python train.py --n_layer=8 --d_model=256 --n_experts=16 --experts_per_token=1 --d_expert=768 --d_shared_expert=0 --activation="gelu" --moe_layers=[2, 3, 4, 5, 6, 7] --router_score="softmax" --normalize_top_k=false --routed_scale=4.0 --balance_loss=0.0102 --balance_bias=false --init_std_router=0.00938 --lr_router=0.00154 --n_head=4 --n_kv_head=4 --head_dim=64 --vocab_size=4096 --norm="layernorm" --norm_place="pre" --norm_eps=1e-06 --positions="rope" --rope_base=10000.0 --rope_fraction=0.75 --qk_norm=false --attn_scale=0.125 --tie_embeddings=false --parallel_block=true --init="normal" --init_std_qkv=0.0357 --init_std_o=0.0 --init_std_up=0.0357 --init_std_down=0.0 --optimizer="soap_variant" --lr=0.00491 --beta1=0.95 --beta2=0.99 --weight_decay=0.19 --lr_head=0.00791 --grad_clip=1.0 --warmup_steps=200 --schedule="wsd" --decay_fraction=0.583 --decay_shape="linear" --final_lr_fraction=0.02 --batch_tokens=[65536, 131072, 196608] --seq_len=768 --doc_mask=true --train_tokens=436100000 --steps=3492 --dataset="wikipedia_en"
Below are experts of layer 3 (counted from 0) of a mixture-of-experts language model. Rows are named up (a neuron's input weights, with its number), down (a neuron's output weights, with its number) and show model dimensions 192-255. Each number is 128 + 24 x the weight over its row's rms, rounded and kept within 0 to 255. Numbers have three digits each.
Before each expert's rows: a language model's description of what the expert responds to. This comes from a sample of Wikipedia text that the model never trained on.

# expert 13
Verb stems and endings
up0:104120137154150099135145134118116119142152150137132117124144102126092084133147152160107125158159142153145131130133107111093162107130110157133092103080147111121162116076112112142134140109158146
down0:100125131113103112128155114072123125094164173093111106147139157161162134060164086146131143096140133096153128106133118133164124143148059161143112120151139073137097101093154128108164113093100140
up1:112147138131136149121100145125124117164114149113109094122180123130147120109148087107127141130132132099125101143065146156120156143144057163130146139107116153117109129127140165161084103155121123
down1:116112125114141162141125175118134150083131137147114119135094124173165157120134125111142154063094177174102124127090119129117137134123127134139172115114161133129109118139134117157118126174110083

# expert 5
Sentence and section breaks
up0:126142150053109141101134127124138102161134143095117107113110131123150133127097105135159121133133092144111110119125090130111111104147131164133121077085169155111119101139157125076099094162157114
down0:140145129163112144114114143106126137106136142133117115122181126129069111137142112170063137124109145110160084132137149159135148150101127113125161120155120121123135130073113154161123143158124113
up1:130108130134126095147104144166109122140154127091171116123125184106131087121124150144155125103091155141101130139126100113134136099123137123129122162134149148111112146125103144105100135107173138
down1:173123117129081117115103144136123134147144154051123146107106131131101189148135118156136131121137129142117143142099133158096163136166121142115146109132161102092093105078104138122187100177155140

# expert 4
Mid-word t and consonants
up0:127134154138153157117150105096107117145139140129072129123127132081103191138123122130091100110101125116151085139116096158107098104153160101103117153093131107115111131122124119143148138102089092
down0:124147174078130144150168101132116136142163174116109152110086102130129144059134124112115140180139154165130136107137161162159110111099088118168132135135137108101198111122118154133143128142107122
up1:123148081163133166126115084128129148139133151158129177129118112133109128178116120125108125110135093149179105134088151127130132151124131112116135118098170146114154127165109134110103127127183122
down1:129173112049112148141136150142155130085124148137151138117113136089109114114150155134123102101161118126098115089079131071074115112140129149139138122065103164099149130124149133127097072105137125

# expert 8
Determiners and adjective endings
up0:148079153125130144133134121138126149144086123144128137145134187126134127114149100099149100131130112115116133131131161146137078106124095078163145144106111115129104116166112134139123141127098100
down0:110155185115124113174109065126117079110124103145128144127128150132104127121129111146135137129166149146140125120111155181124136156118137153137114133115116106108134148169147113140117206129143111
up1:163107161068140135090130121109162130133110057122077125154123132145160150165157075167132120119126123154103112123107140158142118123124114139131138163137098154172125098160107134141116139134171159
down1:126153164106134115130133116126105133094140161111163059095100156094166104164127132111128115165147126127126138183104129095116150120105116122089132167128123107130117121133112147123145117175124138

# expert 12
Infobox labels and colons
up0:103141132098123135127150164170118136162107099088141125132127120171101102147134123110131138139160079106151125072073105139135131115135128134103152139109150122138105110104120148132117124130087126
down0:148121110161090131109115164147103126136150116093153135149113140103122133152124152110135159060128112129139126176118084104109092116136126107132125102174155128106140084093150164093110106135147090
up1:086127084121138115153128153152074111087131122103146058088130144118161139136148121152141145108101127151113120123151095158164121165122138138147158133156172086127139165127106132141091151172146123
down1:125106106133117066114144145103136130129102158159140184142122162127114130140117093143142113148143142103131086136139144100098138134166156107116124080138107108076136124132157131153128098146116153

# expert 10
Middle syllables after initials
up0:146115123071115129151133158134115109174151142138135106079134101122147103144148133085105122167144119120145128114165118141168117182156122095168119096164084119103175072078129143176110108110144153
down0:101144106156117112204124108128145115108133151121123132161156144110190145122124105140115116130107124117142122130099136117080118126113123077133137136129086087137171067177147138124143129125129155
up1:149096155129116114131117129137110168143075152127096149114157100072086145110115148095149123122126163075071096132122137148123130142129142128124113122117126133172148155109100161133116110159118150
down1:139142181117144117105149097124157142113141104098136138135117148166111160129137149151120129124119127136121147150129107131130140116133111119152113111098160092159105131129145150154106118113138118

# expert 6
Prepositions and conjunctions
up0:143138120142163112112139126160101095204092122090138168171125108088125118122129089120070098131083111087119125138140166172118127099101118157129119103166128182130126159100114094134136124189135163
down0:130128114099086075150143130100170091094166091134141127147109141148127141143116174127136107123123163124146099103133083123119159158103145118130099121147113107131148168124116111122194150088127149
up1:119126147114127119119145120115103118143160120089122120098163122092162141145133138119115134133150082145181146129100135112121116129166167139123117132099164093144127139136150117156158122134106113
down1:104087136123088152147157083147122132129157124117134127146148116144111087136119137132128114135125122143117123116157149169108098112090121140140093137135103101124123124182163185122114134161147113

# expert 1
Word-piece continuations after capitals
up0:158141155162128177113130121110146130130110107111151167161106116126174135141098118090133105125101152139151166122087161135119142102145163130106117105114121107132127149082111104153158117148119105
down0:129144148111112062139138148108121140125141108165121090136109154161115172110115148145123155110144177125110146100133161112178146148092156093153135158156122102135126080147137176129138135151124139
up1:119146138126148129135085081089151179118121122159165111124070140113168067123139139124138124133102161128120109081167071094150127153138105179157150138134179100100105134152124134115163162116134147
down1:133145112133110094146135191138114125110167145122112156118154120128145126152136133092149137070169160113142112147115112128103096129108110133126120134109064093151104149099136111152144144129092124

# expert 9
Spaces and parentheses before numbers
up0:093164126101141126138163125092104155146124167118118078103106154144126141136090078177147120100146139132059169116133133121093111186172134132133142100157134187105094136138141143131164110104126080
down0:151131129104165092159084127137099101109152086122141141130128141114085127095145138081136128137148137094145094159125144100123110128138096135166134127129137149094108172147082121143116096156127147
up1:132114129131154155127135109169104133122103144147143148150148126121098108126108152156130164154152122133130132132115133124104124132125123132181098101107124105165137117128121104117132148166150125
down1:119104091133163142155158187127139171084137113093124115111152122116124131099113090126119125126101114149054130160112119163136110133122184138100157126131122109139128136120160154085128139098168126

# expert 14
Word-initial syllable pieces
up0:161118092183136122195136124103111126131124135120114133154135071144152126147168144140118154127114067133158157146125146109104133108107126133129168122126113173117056144131131147117115117129144153
down0:112166118158109117132143137144144136113109132097123095080080082117181138090109109120153127162148113171138118137136076110159111135112138126128170084137119100114117121131107118127122149147097153
up1:137180147123122151110093097103139124121130112119111146114105099099096183104164119133135129161112181113144099138108094135161160103126131159140161124074114113148099138143143080104128116111137114
down1:070161143143116143124094104145093076130085138150094104111138103151099169127150127101132145191095174129110146176135134124113160152097143135131145128135111121139153142112159137098109139151151090

# expert 2
Table cells, numbers, initials
up0:109185092115133147119122114151169151116137128067119172138068141133132154130127130109138123105132123149145159159154134145117118117143176132086106145143100185111066184149117173129128147149166097
down0:116125157124126155143168097144129143111108117103156178132129116152120124127124127151118104107099129143112110140096110135132169101108141085118167118121130138075126122138166144154128164175153145
up1:145092164153126159070115170125154125106148134154107123140134073112149146144159131096124118140150100185144125095097150120144129178113116126147129063121106158117107150145171134104101168115141078
down1:110147163113136143087133111130146119138158142135120097069092103140159139101173108132119108107142136112148136144076144189159119116098112138097142144122152093143134090146111111091154121115128119

# expert 11
Middle pieces of nouns
up0:121125102124118135098149108138109110112150084134142156117123133141114127081123083103110133184132137132123150104112116128111117103139104128175115132152141149137100141099122110139148139130137123
down0:099117131172102138136148131139088096119119091146146113090148140141091179117130126088149152148105158141180120116085155130141136109154166121100101108180095171153109146143119122147139145111123151
up1:095168150101158171099102128102123118154126106118133154161131176136151112105116173106108108116145116160140095100132126148125127124089132137123057113123098115136094127109114086133139151131144104
down1:180145172121119111121128161117132142149091089144127144114078110130159129110144080162090104148105135135072117140147153105150114143108141104144162177123141124093138164156145142128128103139141099

# expert 3
Commas, pipes, clause words
up0:109147153123148138137087119117126130148148122137102124115099149144137119068108152153139163116152123155104119132107159099136166117134138166087134127125127124119095110095120131135153122129108128
down0:148119115153132137115123136193155127149137156114139099134151135161154089108122130133133139133152145125154131121145124122125126119118112156168143114145125133176124143113092120128118085157148158
up1:151144118157121144192099119077090146131097122123148116129117129143101145128169122120150123140104138125128139130108126151126162129128133145125111166163159134121152140121094141123113138118126105
down1:091139126101093140110123178138150128138125129154137146113117128126109119144132149185156086131129098105112144137122128121111137149140151153130100156093165079124127109107163124097154162151147123

# expert 7
Numbers and hyphens in data
up0:124089177142145162143106140139116143124092126138135141179163137116134113208130123121133129123082092112122091136120078095121136141130088127120104139099133127127116140100127115133165186150136147
down0:105125127147087179165110100094124148101123109143132131121127132125099155143150150123164170121148135128089096129138122114114110119123134170097111165119169127111128110130176124143122142079151082
up1:107165112105149153146093125108083109120161125168122177133130164150106101130135121118119116133168131165147136140133120141121113123108097149114136121149100136156125135142149134129088104119070140
down1:114120121177165134099141183121129119102146152165115162147171148131146130150099112124152078163184111123138137122121110124143099125100174155149132121123116135122137119082162126103118136174114145

# expert 15
Digits and non-Latin bytes
up0:123169103109143165158160139178128086140129117129151173166141126137138112122157169115168112114126127106127150147124149169127120137156143149099102140119130143125139133107050133122132112103156121
down0:118147145188164122130117125151138143118140130144147133128133107108127091091118167127158116161101167132144086108116116115167160113118147131098102118134127119120135133125121139131068144156095182
up1:172120149111128111126120129173117120180132100133089114156122119196132085156145152135125122116122089155137126089138134157135128099154152119132072082120093130172091133083093147087147133138132105
down1:141197106116116155128159106155121099161131134142114119155110130131153127126140153139144202134168142144105065091122127125145119110139100105101060139130125136139184088127131140089092124109160161

# expert 0
Word-final suffix pieces
up0:135131127147139164115132141112139110109199068127092136145082112164138134159094156141108097124110108092155123161144107125147124087147116125113124146122126095158134158173141156127137129109174133
down0:169165132101112148144083116104123140086151123089103102126103123132090142145109107138156126169135127118128130126117125136148115151139131108131144152112123163121120101175121161097136115132140116
up1:125135096077125177139124125112132106165125120128080139140116109134116136119107127185154138037136108136114149135111139135092101133153132082104098129129127127124116156157122142108156123127131096
down1:128144129107137148135142200124159157124130081138073108166129115127070149066140135130173155091117125124062143121135140121146102135151130095106139162135117108116109149125129088126100107127119119